Weights of a small mixture-of-experts language model, trained from scratch on English Wikipedia.
Experts: 32 SwiGLU neurons an expert, a sigmoid router.
Below are experts of layer 9 (counted from 0) of a mixture-of-experts language model. Rows are named router (the router's row for the expert), gate (a neuron's input weights, with its number), up (a neuron's input weights, with its number) and show model dimensions 0-255. Each number is 500 + 25 x the weight over its row's rms, rounded and kept within 0 to 999. Numbers have three digits each.
After each expert's rows: "mostly gets" lists some tokens that are sent to it at least half of the time. This comes from a sample of Wikipedia text that the model never trained on.

# expert 60
router:498487473486531480541479517490483513492510548515475501432523497451542458494507487472500532485489493462490523559489483500512471491506516481510478491505569541525484489486532557496514544529490487506503514525529481478507522522538511516487520474504490513511503526539535516516463472525512491471524447459492533538491564494492502546523536514469501508456500498513492522517479502499503477486506509475502532481482487489477474473493473456460541516486497499512502491457464445485519461526489492477531517512480534490505475483500520531477522489483488486468520477485496468535476485505501460497555509501476480506513539461494514509513480464517512519544487475548487556497488504480451456486507544443512486473490507472543528524474517472492502477494484548519496532499489499494476512499536516
gate0:456470473460534547499526485479498519524537493556480554528483491476466500503511515453501554486495510525495540549510501499534511456530543498502511513494511524504522497549512525482520468520474497470450487544523489489538546470467527514531500493537527500507526481521476534530459495552524471515480501489522554513450525482546503480521452498482468456485531499490458482473492508522517475487489498487481479478487509480471519475565536498447523505544492519511506514521510494531531508522540500500531484506475523513507477515481494523481513474508497522455485473471502520532473452501507478534539501484475481515534495484518503501458528511493531506477479483511504513517459517472485496506496523529493482479497464508536464496537503470513515484534499481511521530501536464530497523521502509
up0:497505513537497517483490463463486502500441458471523494528472476491474465494534521524540507496490514511450518483516496495520543534466513487503535474489517502496525484499512487453495502489539565482513490512497495497486497488528492486473541476496464478475468501505486538480533552471454455543499488524477466510480513553527458473498503515539469509503486480551522467536478504526472495459492488512470488491513481475517463484513535500495487479501483464488468504512528492481503508471545443493514491509490484486515455521532514513509533529527512434483520514525475490497521520526528516557474484451507487521472531501499470466543530537496478488498520544467528478473509466494511488468481482481509473493526478481544534501539487538480529503468471521501528533472489515533491470490524497
mostly gets: " Best", " went", " turned", " |\n", "American", " an"

# expert 64
router:477460491490477485538511500492471506491505548494559500476544528493487465489481497471467515526440462562492467507494496519511529446520481507511471516498494485503517473472504519502502454508427497480524495472517484529454524505449482459505513486506497528490506553478543520510507456522500492474502462484499500478506481470508472475505518475486554509465501541488487501510496496531509491474523521455493509499504484524504549516438491469508456515490555490544498488497480480515502483526503508513482517490499478507523585497471543510475495527453523504508507488505512545469472503518499504462502495527481503548530504462519534550456499505508494503496530517493527483501533503491532509497509490503501449468536500499463475487530493480551485453479490507490473534499470509498482463515520498
gate0:455520496507498516485508534527509468491527499474527476506475505484469485463478479499496539481484466504526502475513533470468517494491447508519517488498499467492501440499472511527477515557456494504557459468501517488475555572487491516498535461474496473510525483462471520532487490547512485468530483501515488492523498495514491542464531519511477540522511494466530490528540509496506527510488507506526496480508468519491496504519473534546452474543531495498515512470494511534507489522473513521509525482509515499495517524495481464452540482521531498514514551513523511479477493489513502423507510523533522499508443514483501475507515482502530513471498508518522493508521519418484506486506490466513536455512503493513500457489481507524531491493509483449475509490512467497465462437489532
up0:517469477504516504500464483482449485480507483484490487490552505530511525477520481457487512526517482517500528489521500510495463481474462536509512537524502479514522519462481507505483502506500469531504433461503492506466507501491453499527530479536521479456493516486500549528488532548480494496526517499498518538525480507486482471509489481487526538505542507519513536535511529525521496521485500460507539530507539518510533513452476483517512498458465501478492464450446499495475459468483485491472544512527506447517507479492533521452508509479520470476451469511512468507475482517472484472516496520508496506533485524553489523465524517567493484525491510528484517498534494473481511473524496517497429472525478522508502472491493495533504472544538525537471541496541507484487544472504524
mostly gets: " would", " against", " to", " may", " can", " could"

# expert 28
router:531511465493484509498467485503476521486521449533482515496533518543534482492476495491479490527528508518496468472512515516510549544484514485470482499551481473510478524539473502495498525493541509498527458483549482475457518552516534531473515477513495532536522552535486492496522471504519495497515519518518501498524513470471522493477525499516537494496553554467505549550513478478499559487514508453473508513516491506507525561470485511523538485511538488488487531533526502517511469507488502520485524479496456462498537558472478495491529518498558482496502522507530519521494519516514506501486490517495552498523559522493487486543538524490504507521504502525511434499503524513530501534509500474496521462517518507495484485455488471526534486532526502470533465513512499491545507487523534
gate0:519457469513517475466492476509508494532449523523529499529489478489485495497514484519509516514499457500478460487485478528546504491492521499506507492512534471490487467516488504499500492440518481495476523486514523465477528491488490492469472532506528500496509502519489488492490475532551531486510505492489487492472459479505498481525504482436522500525521478493501529490486428475497452519513538488490536514462471503466495523522542485508522476495570537510511519554527510529529475500481484553521476516499472489483527487517508517485491508492515437472516529484512490466495486490510482475515562495432457526473477468505492555450456500467501504459495508496517496514499493511500526494518538553499493469528509519479487523483462461538443468530495489483510508472455476472470524468472530
up0:534501491528553528530482546506483452497504493477434497537522499495485465463517459516473483457489489522526504501476534489478502481514598497492521506461461472506499483518545525478496501556476485504505503473481474503513449507479520572527464534495500492518536515529471475500515493506500531498539507483494479510488485522493491519497490510514517490534464481478458485491480481516524504517482495530521480522522534559479471477508501500573514547512533550518520524474477479497533477508527527515518463515538495509467518498489466477478460499487479512498520500459459501530504491502526494508466480501476465485496498465494470527518541475499509519503453493524525526505520481497471499475501451495545472507500471456482499497476496522479485475453496498506471501510521491515495470476542513
mostly gets: " ft", "″N", " km", " million", " cm", " lb"

# expert 44
router:479516501468491508509486512502549479489511487509481503531502513522484490504486506513494519514535513520513472479464503491518489513535508508523463488532537483502475478505506499522485501555524526480508515526496459484541489527510496533479509523475461480480498499499500482460535493454500554515514522487486496525506507551519440563452491464482490525522488530487495505531514545469497487502540529519459528479495519484504525513509512483509481518517497532507537500527501525472561531496482495508518540517511490474500494524537503522487558534517490510448471440509490472510510529494509487453429498523518461493531498571519471506539493499517522439487489480521512514471467493497514487501498490521521509490461526506446520477540545469468542491500484520474469481539503573502520519491514490
gate0:483482482479527483496498494516518511526479542529468455520530510508471531506474510510468533462467491506543516528490486501554533508498501566502475519499488526498476505536512479479488525504491537500502511513457458481490522536480515522493497529489491509517433473518509454489483513515528508512569486480494508494522510474478464476499520446535461507479493516469497527500496583494527474497515468516480531485502524489499520429471556482523509564477443509537538492464540557485486520498487520485517537527511496500486518526513485499465492501532493484500522509477480451498542489478512444475442526511487490513490490474519520514482523470489531462517514469483504492528468472499514469514489498481502497484501519485493529498503535520493515513479498463497504464510524499524460486477473504
up0:458517489511474529470544514512522528505524508509523534522510478501516545538472448489534503512544519512522507519493480472503487527501485486514508518502528490500476524530487538504507481543474515534525498496490519512563490479494512495512554490544458489510481514480531523492489514487470520504467548483511494483502559523500531488522480476491529510503489458477470518459532514507533485506542461557488507490494478445523499520541511514472479504527524542538513530493515490476455463515468505515530527489533492523471473516493456504484498513505542519472549516510484483505478509473507461445465498521529527484507514520466472509497534511514531488524539538536513513515494511469503507462540490501532472492514514471524498515539498506481545527487514471459481457501551484488506466473465553
mostly gets: " least", " However", " northeast", " east", " north", " addition"

# expert 61
router:499498502493490523492479521530543534507461540492482516447516479456484476519510476487484518505490475500480538536536487460496477473512489500541486545532511517550476515466491489526530502483468503475464477529511492528532524479526521495496496516447530454510491498532536507519452507504512491513494502517482482524517518507482466503564527457483498491483462517496482478467485480506485495526499493494543498502498513492477468491485490492467494539480520454484488535452495482483533509489513501498559473512481524486509499476505526519499435528485520475488507554505513529545519505509509522533499520459506506518538475533521514520504483555510480517521531482538494582500472518501498428533497502516488533495504494550537532508521539509459519506450482507523488475478478505491501563521513494
gate0:533511500491497500472487467522551490509464487492552527501508477539526542545488480457477502487477473504513488507480472486546515521513512491488514517503513483527497546457491485495525513519519483517488485516490517538488472479516507510483515509456500503475495505539504470523463438544533518513545486504425506516487543464542497523504483446481488496510517512517478511486494488535510452492488495492493453522492473514486480532493463447500450502452506492549461513460497430473509481471491460492531525525491511516465449503514504548476510517504552446493501521524490501532485497469516484478537497503485451491540507541483523519519507493510525499505508472545519489530478515497507490531490481489514538500528521518525512509491513512507491516463518510517555491547477497464536477513519506
up0:522519492516500467526532476514515482473542478512474502531500489473475504508517530528486477479571519520503498491477553499469479499546532526500470486515511458490514504473539508526497522465503488524506494510514505505551501469520495518522500512461513526527529513512521506483534514480550467473538501480490481519469448477476492489494450496476476527514539560484535526490475459528526479526474520478504527500481479492497547493478566517501490483515513552542516495484502475495501530449517502500523495503520478504494482478479498532469506532507531477480507457493514547520525511493458514494505466459516538492495550546476526505478437459510515496496488496462461462495508488485523520506511525502501460487537527495482528478499508475538523509485449513459512502531466434480524522485515495
mostly gets: " an", " a", " Best", " Haleakala", " Labor", " footballer"

# expert 31
router:534520523514519493544533499509496485497480515492569495455516486544462502534486488526510518482478578499509467473495487527529471509487513491525486548449545489521545460526518528494474500465506529503509498456443472508493457471526555491490502471486505501526490489513503464480502460479461466486486470505506518526466513514506485527456464495508521485520535527529506521495475490458501460493498491519491473481502495481497499466517494491501468511494533487512528518522494500515542463502473512451491550529513504508456453511507518505492502515436477494494510541490506445468512498482462464514511496493495516516505517474500528503502474496499509498500504499505483528495534497500461516488523542510437490497513533523452527513500508462467508459523473545528519499477490445516521447475471502
gate0:476516541477534544504493560487499523505556477532519478499563533541500530514469464488488497510511477470452511472533491532493527514487489470523499496507529462520466468515508520533474510506518540492463481525501485479472506507477562541505504473491543457481539477517488465493498503496517529492497483508482525509482529485531518527475520546548522503506468475509481491526516517541505502509517455500522486428458500478493481509525485482534480513512521535529511532520485507453520474508492496484500525513492488510480500494495456520477502522522506474503507525505528486452520485496522514485504518516461508509548496458509550506436469490508536481518496484500497461459520490524478501498487487537467491453497469498487470538486501527494479514495502467495466490486554476546459465525527465
up0:464516524437535479508488542541515476543500493503510471490519507488464517486530487507491480505497486495494522491472470453520495481524488495475501512516491487486507495505455521530482513506512523495524484495476507578506439503497530517531552464472484514488455502499498515510478479491539496523483477509484545525487465469507508545467505466534521505536479504491514518542506542497495467482494492545503485520457481504519488517510503459489533529484535544511503495471486535472481456510527504531536500546510452509514534506472541525492496496522513551478516491508543470474502486510500499485510491517462519496517487480482478541474473485484550469498512513481492497504459506506535491557501501540463477466442522499484493465551455519498469525496487517497481532541496507469493447486485443
mostly gets: "\",", " throughout", "),", ",\"", "In", " =\n\n"

# expert 73
router:458520534458479511485524513498502480492477512486549514467533503493484493489493441497476541519467492533500452518523460521535524459480514489498504533468522462490524498465528540506469520472440468445516517451516462523499524500477458455517471466493487482536510498472517495477499501492470482479491514470506483474413523491477482559493485532513531500480507521506488495536477516472481449497521501474495496513541478553470540486469523459505486494511527491527472459463518508517521498509488522505498485536510519513463520528463476515498519469466527514516495474484498497505491504494513452504506511528486500524535502483519513526489525488496497565544487498511546474490507477515519496482485517485519513478514483507453491486560520466525479472474447498489518539499497514525502488517484511
gate0:504457483500530510496572507521553478465503528478478542484477495506504503441481484475475533485521554488497446501512526519485508490534506491475499483471497487460501489534500508482512526512536528491470516475509517517465524544486510537484504509507483449503503513485496487483517475485502510480512537454489466499492527498480517493490519518502514499494518531475486507524477475478494554529505505544507489509518488479504550539476495509444478492540481512518505527488447513512474497510468499444477495486464521528479514530509437541462501511530556499506450509506502459499495456525511491532501532504497523511537511528460556521479511494504478529446484446499515512504540497483516523539444508525489471455524510516536515498529478489508456482529495489473488451479502519496469480495506481
up0:524524490496468490495496454466470485513484520511530492514489538530549511526498523520530541523494451506509535535487451514483533468498482465529492496514554497524481513475512506502532486487448489460485524485518513530501489512520480488482536523502516512508477518518485527494470549555477525484474515551523510509479528475493554542516507507505503524437511520503513552528479490488511445464519443481507519540523501533463516473500535486506521512455538518506500497514536484456520542485531521527496497492555512502480510484481546543481512499472482472529520511522502461490514515483519504482524482512516542501492520523540483535516516531505514524513504505500506543483527524539515527529498517458498479489529519538457509557504460503493489531455481526513526477508520474529505515489474498
mostly gets: " would", " against", " to", " may", " can", " could"

# expert 5
router:521485507501483552524537498488473473492505512486482518533523481488521505533502501489468516491519554487491513500482527484511499527492493501507499468508541472482510521503490540552519483506422476517514490500491518470497472498468461477482499477505471492517531432544527489465439419480494429517475496502512461516473502503512501492464513516470507526474443493496518537509499508491520529535513535494518530515516472544488552505463489520547494505528516473502467518516488543524509507510476480508492486500488498527463496508530535503510500482528502483510507533487449566488507515463492488483508449528513520490482495515519478497490501507447480452468515517476524510519454526512467491505473485531485526479469493514521494512523493474453551498524495533470518476494505500474551543505493512
gate0:485478503472522523488570460489497486501490566481495503531528427462458469524449497472498514543490461462516510480438474512468501461514512525532506509510515520463561488488474480545465515493528499528486488490475514487529506479454512525488520525485504495494537460469480473492480508539501478507494536526493466545519491486500521472499512521506519485508464489479487501458520465499496471464509487501520509506468518496542512512487490522501503518538505481515496505543484475469533470508492503546542486481447515453500490482484444513459485493512500498498504497481482536487510522482434506492479494489524536480492503546465466498481486507499510502444506508459474537538503505544478490483487485530504513488461489504480469520514501484459523490576479513503487487499490497523481484487483492
up0:465530533526512511526496490536555504500527479525496505510482502507487477492504478514464446483512485511480473519509523495502461467471502464512535511539520493512481488480496459540490489530506497464490539499518498521517496527518545498498511529521529458454471538496520501547524469474498510470512500514459465484502490524547545500488485516499497459491588527545485509484526505484542514516534489454505481537501509496493502478495488513490502468483524488545501493464530476505548492502537548504483496485540504493498516498458551511523515483522512457463563447467516506481526525475505513514478487479480521487512475430514498521540529498499461511516462501510451506527535478485508481516522487527491491511500493515472565528478489540491506502481507514521483469488500486517529492495453463
mostly gets: " Preceded", " Coordinates", " Genus", " Released", " Succeeded", "|---|---|---|---|---|\n"

# expert 46
router:562474470478489503481499549501494489488470539485486528409547521520516471493495500531509539499528499538481492513543500475515480496483515546528496459461443493464540487462535479552485494488489490461510462519482463493464510493538493476513534480525504492489504497535496490484521461469536479531476515477493527503474546520469506491495470519485457489538502512508515515495521491460530454482481476515497506541495480498493504461453531450453490456547550465504462489498485489472488442515484491524457484499477498519536495496496481491471474505475502487498489498517501483500500499488555486510475493471525532495492519475532489495482476478473500515520523501519485492491434494492513459503497501513531519537498489506482534535471498508482488492553482531490488527477534467486487504517485506
gate0:492521472481523516494495514524524514511503521514481515499533489538509529522461546419503490471520472468504478501514467473458490545474499507495482529484492490495523439481519505503489525548510486501493494530537435456440537526517488551485464497520504496440477483535467528521480485472502549479500521480489499509511500486458432516541490509513511547553459499500492511520519482521505506492507460487521485481527548487481528529464510493499523517484528510482524482470487556482525536529484493517514473555515530482496483515504513555485499495521493524489468452533502480522530514475509525509457523463492517513513514511513516499493505490525497479476464494482469508517479464508514496526472483536531495524483478465484490536523497512514512511520494482463471503529480475493491527504538451
up0:505519512527505458483512496521521465478495462517530493467487513548514521496536557523515495506492491509458482467511486482462437508550469515520465471518547498512481484528493522517492512514532515493538513489521521497559449557503479534489519506472533542515486431487459506495484534449521505475484499464509540512446480514465468484487522516504470488526502481505509527505485553486508486452509487517450516477531503496476498466506464468514516480452515504515483509451515514538511499502554465486530492505518536541491506496458529502539520524499489502510525501532496480538507469493500508523461494455526522486494505484509504540521488510490492500553504475469489528485518483499513473523506491487507534521442466499513497505487491518491513513471512541468538515454488488507458493529491492
mostly gets: "=", " se", " attended", " comm", "%;", " joined"

# expert 35
router:509512543505494515461442548488526469490526516557469512477519505510481511499492474492480526450486497558451471519513499478499480456495516478496533527448476502488550502498486518475468506498563463458479519514515511546486512478497500484493501508529523484521504489496495469474482502503530473494481518492521510525460497494463518512476490494478514463535484489512480481495473479516495437508452484489522482534504500543503488469475530475453497482497492520502464511491493509478500441517506523528512483499485496568459515496462456506510485496505519533481511517546515468491487484515483524496517483487476506475494512483484523503513483496525495487536514563529529467492536475497484466479487530498484515552526475504476431463519491478486523575555524521552493492505509507501497498510469495
gate0:486509546497525446453486498517485460507498490525476488502509504478524498527511504487457496468504491490500458513479506506474547444502471536517504540465485468495500491490513490508489462509494466521509475550509453499490492503517472500466468478540500488478467501498496481475526542475498479488464460484480518454489482450498532518519463475497496502507474444522529540521477489492496497523489514535564463533533492489518510504519467497517493469525472460502441538511526544522447539480491529500523489495468493490464519494473522505548438508506502510502518484512515484489487501517504515526477521487455501497509485541533475511489480547531521504452456525478532542469538451523496502513482525553506488526516476490489494490492482478516530497493488496512510513498470499488523498484435549
up0:495507506501492481531460511480487461477507467528482512497490492524485477500507504487460528491489535497508483482512494478513503467491494499503528502483563488504431475502491490480494485527542491507493494520450456476441473512487505504474453473544501530490437515503503459478523510523484474514488481564517510477519540462477526515530486471525478502517506520519531500508497524507479484515483515499543489557498453531509493493490511494546470475480486544504546491520496496548495488505479512494479444516506473505498523491468489500551474520497463483441448475536498480508514496509486494499500534483491537501518497447498538513487460503522515593497502492482523500466567471481517520494463481520494470513502488440501510500507523482552516520486538516538505525504477489520481521502498521
mostly gets: "=", " |", " —;", "|", "%;", "',"

# expert 32
router:515472524493468554464458527511513549505472519524498513484524513527510475518526464460478532438483496562427506496555542508463491479472474502449532504475467498468573501471481493511461478526539509481505471482505474521491462481509519483497490473526509535512492521502500496449454472496504444519502510471484487511462517479489499493524508482474507448525454497505471497506488484503511461480470472508503493503487507537471498492507535504460464500528506506493457535511541478503520472482517501513483497478483528515458508505538509504505512485535508515507484539539504480509525467525463537508502486462494519511484525500480482492508497495517471486531497525529524467471517488514495471500502525491492507541502487451475493470528487436484532542528512531538515485537520488512488500485489531
gate0:503502511471480462517518532526527523493540484537520498474521503483488486502481536454515488494519490493490484515514523535478502473491514512458567463504516511523510512461510470509532457472459487454498511465469477530490471502505519523511530502513540528503509509497524532508483484574480506487493534479462504482513507527490531518509502497497494495485538411517525478489472537460541545466447460551517533494522530496510494523495529504468489509499517525519499518481488500520516526497516487513509487499547487529485502497519500523486497463562477502472573551509527544518495525502494510528484513517472484523511510488489498486485511548503484514490522517498552514568538492503492511510466498518508490503530473479473468476525502502503510530504537525521444494483541520535465495471469491
up0:539518544490517489520531523497474516468528501519456499499527472472531485555599507524547500497526510515527502514476556509528490455519524465489505502515500479512474502526518508512506505538455511486486495518483501533501547522494472498513497489535480478480506519526519469522544489527556526535515462476471495517437481520503513492502509500527503510480548501511513526474478510505523497488533460525525500540507472497506512447567496519488530486492502543480492527491485490526520473483503524487501491510487562539512506474514471497475508487485461499510465481494497512496493542535522475486481517452467507524510523449533487536499513534514471525523491496504467508497504488475494481481468493530515553498486562473513497516493488478484473494494480493508507573530526512477492495543493461
mostly gets: "=", " |", "|", "',", " —;", " don"

# expert 117
router:497409538495503546497444464516470504499497480543450537443466489488515479482482531549477539510495487525486497448536452482560505474521477520541518515440491518492527497512520503508482530489529473496500490505511530525512485518545502500513538480490478484501542490509539554492500499524494502503536473475549511508488522559512475486504435537496531547480508535506484520482507502489486513502466510501487520498496469539479521498470517461485538530467508514491556512528469465507526502468463491509483533481504515489532457503533489526470515504493518472491489498503500461508487517486516444499495498519473518495508493504512493525489514513509454503473486521512509491513522510481478497452492480513510483530471485519469515491503568488498524545470529497519486486499535479495515512520512506
gate0:497469476510494493547516497490509530503468513555502501454460573469479529501542483480459530550520460457505484527510484475483506498524521562473508553490442467530529492469473489511502492505534489526452495535517549504455487495503486545482474498490478497505481482521481503481530478532507522505523532465527489494467501486486517502508478535471506477507492524506501516465467512483521483538481496462486491525487465483528503509495534503507485501455521479512522500504436522470545438513532512536527508524506514486475489449459462521487488511504483508497491483503475476507494491512469504550512540506506485496524484549497524499491511478472477476505520506531513495498543490536516510521454527502516485526514532492486493526506473503481537533550504459507490483513512485497534528565478495
up0:529484472482471491488481485461503496537496521482488500469551535442481486526502506504523510447515470526483485531571513532517507503533530505482498513521482469500511518546469477538546473498521456473466479481485499464502511474520499558524496508493478487479494500527516467520502476516527489442490494472496517510478487473495479469512505541479497482488503490565470510494481484518502497499487468516496475552427469496556494496522506494495456510492498486496473494474490493470500510451473492507511516493514492508483474483504471480490503485501463524559484501498478470500489528502525515477561474530503491528503517554517513541502453567460488494548523492470482534484503482512542463513478524506495513523489526504501458534479543492498490492517475499511520551489549467530489502519494473
mostly gets: " .", " ex", " imp", ".", " en", " Ex"

# expert 67
router:495509522516545485511536517521482497548505495494470510499489494479497480490462519508495533468519487482502481527443441480535534528525477476527510520500509513499500471498496476469495480510492430480493499531475494538540506502531480487497504474514489539487465514467524484488479525467512495508519503521515468469485500529537501475535530482504514518463536458469503582480517496474481525527470536518548503496495531508517459506496497488511553479549501502463478474555463460477517520518461510559525494493513494475477476479525500474517489495535484531509509511493526504533475518484504418489481502482506545484540484491471500480522547463507524480460520491498496529515512468530481496485518513479499511500506473435510464487519459502524470487510514496515546455508516501536480489525479487
gate0:515527464542565498514494492511544516487567525504542472511486441523486512493504473507469494501494508497487519514515446492517504485502522488526531469458510484498530483525521467477505478465492451522498478481535516509527523521489528476491510496500494493524497471525515473486441546508504483503524506493478487502461522502526472484485475490510461505478484509515488477489470469512475503562516492481502532515475502481502513540474516514506532477507534493517511450528488498531515484527534516556516529518489525501510458525539521471531488511519512459442456460486530495458498481524514458518514488490500534478496471498481525547479500481425531542476522524464488515507540508534448509514509500515472543492497469474509518541507483479542455496503492513491546517513533509490482483461491494
up0:542540513462529502515512492475508543478471516505431479486473518516501485505473522493473474518517478503508521510541482448509498515463490531508533539480493508441519497492489495504463513491506469512530489479494507491494483470513491504511517496479495534515476466480465530518483508517488529499526466479492482494512517556517501545535505479436505499507509504486448496495508463492493433494501488523453517496521473511515484468510472471455458448523497506456478471479497502536499507512461554500474514492515517538546412492486493500492522489456513438489483501485481492523470499513487504511512537503482482468488484507536469522513435486500515524464510531482506523533480530516516461540527488517489484502517476482506532481565499499504483443494492524519510505465503499500528470523501470
mostly gets: "1", "2", " Occupation"

# expert 76
router:470525500504523514526535474539481485532536490494491505514479484510501486497496460520500515466544455486513476520481448482516518512544465443531495522507534513521503470487502485469516488526487485511470482507482490531533533529508480509491501486505456561464482505498521511499489504469525490505492507533505489457466529500547491510509542495480515490434523469473483547471509505492514575527487547534541517500487545482509501497483494478495519472522490485488464480530456443479517502520478487561515541519500511526482490509549535502526527493495484515504505516502515500547456476470512450486487492449509512481512470503478508484505557487519493530496508497510524510513502498521462462536527485483540517513497464495485444453511472475495465497479518473508529451469522512474485496530478497
gate0:511520478509507537484495542509540436499550476472528467533497484481483496499513499449488491507515492481519471532485489516504484481525526498506541456486500474514484554500521423482474535513496506511499513520516515471468508513464498468494527496517502507508435478487502507508475497484524447502484484471466506516500535530533488527518485526528484468494500477500505506547493493514519492489509517485505528488489552451551463489522477469498472492483555499507512463524516487520474522493549502532495462472498523495521501496511483504485498520574504481478452495560453481510472526506568471518526480472488512493530541543534479499481466522481497497532522504501494481488529489497508479480503533490542510485525515481528494467496491509501516537506528511425485527467500529536484462474498496
up0:495459487479462502508528485451512454517538476510493509546483521498540537468498480519493495452479541522516522452521522528493515477485520515469519528491526550484490514496513526483525475507494467488544477501485493524478485505484510491526506491500485481510550510488459522489505466467479534500518531494515492511492484525550497474532536484529457470522486489481502504494513514525531534484460511483466510487428488516509517490558517484518512493567493498449501484450533549491542489489485495501482473482510512522478494508513514496491517537484473521472480502487499504476578473508516534498469481529498506470528515518512488505493460495490463498550499520466529506498458504483521553460487463509527489536458478517465539496468549508503473476513470518507513503531546506527483495470537515
mostly gets: " against", "1", " Binomial", "2", " Occupation", " fish"

# expert 0
router:527494514555455517519528507491461490522528524482490497508527490496485512534499521499453503494519571497539518498478525478485480514497479532515486488496494455485475518538467538574471487507454466526526497498505501507511484499471474477505506467492488503520565452518512486468481439489515443528461501468490478472489488522518504488469560486485511513491445484485509551497442502504507506499512517498521541484525483534501518485471471497501524456530501465521485519528468513525485543515462477507478481514493519447478494509531529484516513483499542504546498520508452521500494510462470512477498454499510501500467495549485475493494532500484475466470516501500517497483465524525491482498465510531501526512486495510521478537513509505451528490464515542510471483497494544486506561507496472
gate0:530490542493544488513557499456479474502508492477478466510489478519485516531476499518482516493489502552507523520452507492498501494471480533487492486521520502459497510497501537535484463499487503497511496489495502515487514511499548502516504483466509476545489531544470479530499483492491463539471490449470486474507480505480510467500466532508466488518465477461532515496519487529481465520557537469524528511481515440530484512483483496467517509456529492517500503505513515523514519492487542548507506509469512497454466521470523524450515494486500530507474492507466497479505548487439543512499476468507461493498513511519510523500503566490523481458479539477504509540496477478460550510509501466490569480474518499528461489459510530482546472534506484510510499485503531529540537499462520
up0:466472519479485501492463447507478475480483521523545507492462471513499525492488469520511479477515539458552510525469490521524488450473518510470503550480487504497533481519522504507476458470512504502508479516534511537460469470512513435490501503505555494500486515493536520499508518478490501485525508485462489459493497483508543479523516494459493497503465537480463469490486516501551447503486505498506466523554483489490493563505477551506507513472448535504520531479488463499501485518482515511512508470500490505570501534541517511516437522495538447522508491505465470489479493507476452531560486543517489494520490479512490510511508472504512521507468460515511494499521525460523471524472518489502518511471523496512459523476451495515487508553504474479482481516504471534497522493489494
mostly gets: " Preceded", " Succeeded", " Coordinates", " Genus", " Born", " Phylum"

# expert 17
router:452498511492513494513524502538517524515456532497548487466521497529523467519478494535454534453503525502476504457460472491527457485491481482509518476449474480520546458514509475489448463467535551454505522480422484472483503515501516489479490490507521522521492452509501499467501496483494470498533479517516511536498494492526472493463484496497527500514500507537507519497487514442521501491524512514500487460484481501496547429493514478476474507494496510544554551521490481492520461505484530461491507484464514464494486484517510482497506450531453510510521491505493498462527509493523465507538502456529537497528504477503507493478484486482513475501534496507502524497488490473460478491505517500476504486496519493498549515474501485518485449511460526487534482482502429507479452500464525
gate0:451487507484507555489508454509549520500496477515526490486498483502492536492467492506540483492469533510499509538511478502469468525455484509481479478480465525557475498490545508498485519491538538488508524516485483496456460464536512491473500549507503497490522468490485500499510550528496512457540480528495497514458491522505466515499487543516474456540489485551511489522495522459550560499546482490480473516468538475500515494521515442481509501448488505502505497486524513479479499464521464472499519445480492504474481531533512520518496523484493477465499495483469480556481489499451480497541515477499497511463457469470490442534460523485486489505480505491494497522480522513461492503483525532494514528473490527551513520490457517543502529495475497516533489490539478484471519483496492
up0:485512524510488510507516520484500525499507521524508505521527498526487465543513521475517539532472520497476470500451531521491486509471533507456548493487521465547450489505503471515499530476527503437506470526481473468467500535498519507472571459457521494482522495522492483496473497458474536530508497470442523505543496492488486510498481493467523515480514499520491497523473479495502566476504513477488477503477514524497511497488488499513521472493484518466502517504514522584567509501525488481498515489522505499473446499506476507550534481578481509493524522520522469497539526522514443498486483492490486491561466537493485462495499468447512540513477513505492509508512455474511505493475464482504493500446506523464524519513496470478501493492525498487525525499477490538512527529500499
mostly gets: " throughout", "\",", " across", "),", "—", " located"

# expert 118
router:513470447510485499507458485523490489543486486495466523464458480466518509496486519542533505484547521551510487480541477473539498466527557499550484502505535535499452556511500529507515529519503481474528503534489469495522496465459501488504451519452497488505519519545515540558552493511499499484508480491501524470516514492485539480463487466508473513489488506508476493516478482544515536460513474516479530482572478541497519482510507483518479525467487487507465456458516491514507523489474517476463510461499491474538496463478508512491549529493501469502508488493463496499520511504537483529536499510480478472548507548506469498494516492501482506475476491515501489489473487484490463491476483506509507500479501501491499502463555535577519540506525497486486512468462491468488502484501488
gate0:480462497515511535476525488466507470488537488447452503513477498521492490519480463513518500516465492542502505500470504455514483478508480488462508488515484538504475535469475504482486495515475432464489472483520497539501493463507471527521486474472504498493537495530507536525498511488516478480524453536475515486497503495556495488518457521496484484507541491485513519472477506561500514478477473465526513513458504452496504489539487503527522495449554513505517509516553506507506520557493536465529526499491487497522479472525506498476502555478512512510453515570504411504499491501495489483485506457538473476512523462493459523494513496475538482480499513504554491513476494482476484504508489515464536526497472500483506485515501538472474543479502519520525461488510459461478500471501511
up0:495507514535499525512513517471518499512521547511504491473460491482483509496493522487497514491506502464555468493476481531481501502505460482469486478519490468536485472542502534527533526571499503550511505484496499496514528529494515462466473503484476549518484526504477486492526520530429491477553472487465490486474545450447489517496481506505487483472449503459494507507507544474537530530501501503510559510524523513527537494502459513515437507475501509451488482520511495523539504554519473490479455456496547472487505489485501465498516570527494513499504481463511481494486492502529474461529489488510480480505521513509532504478515455469499478499494489501524478478532469478457548488505473492508494481460491497502531545464533522482497504520503501476515481508537522533520481492526499
mostly gets: " .", " inter", "{", " Ex", " dec", " mon"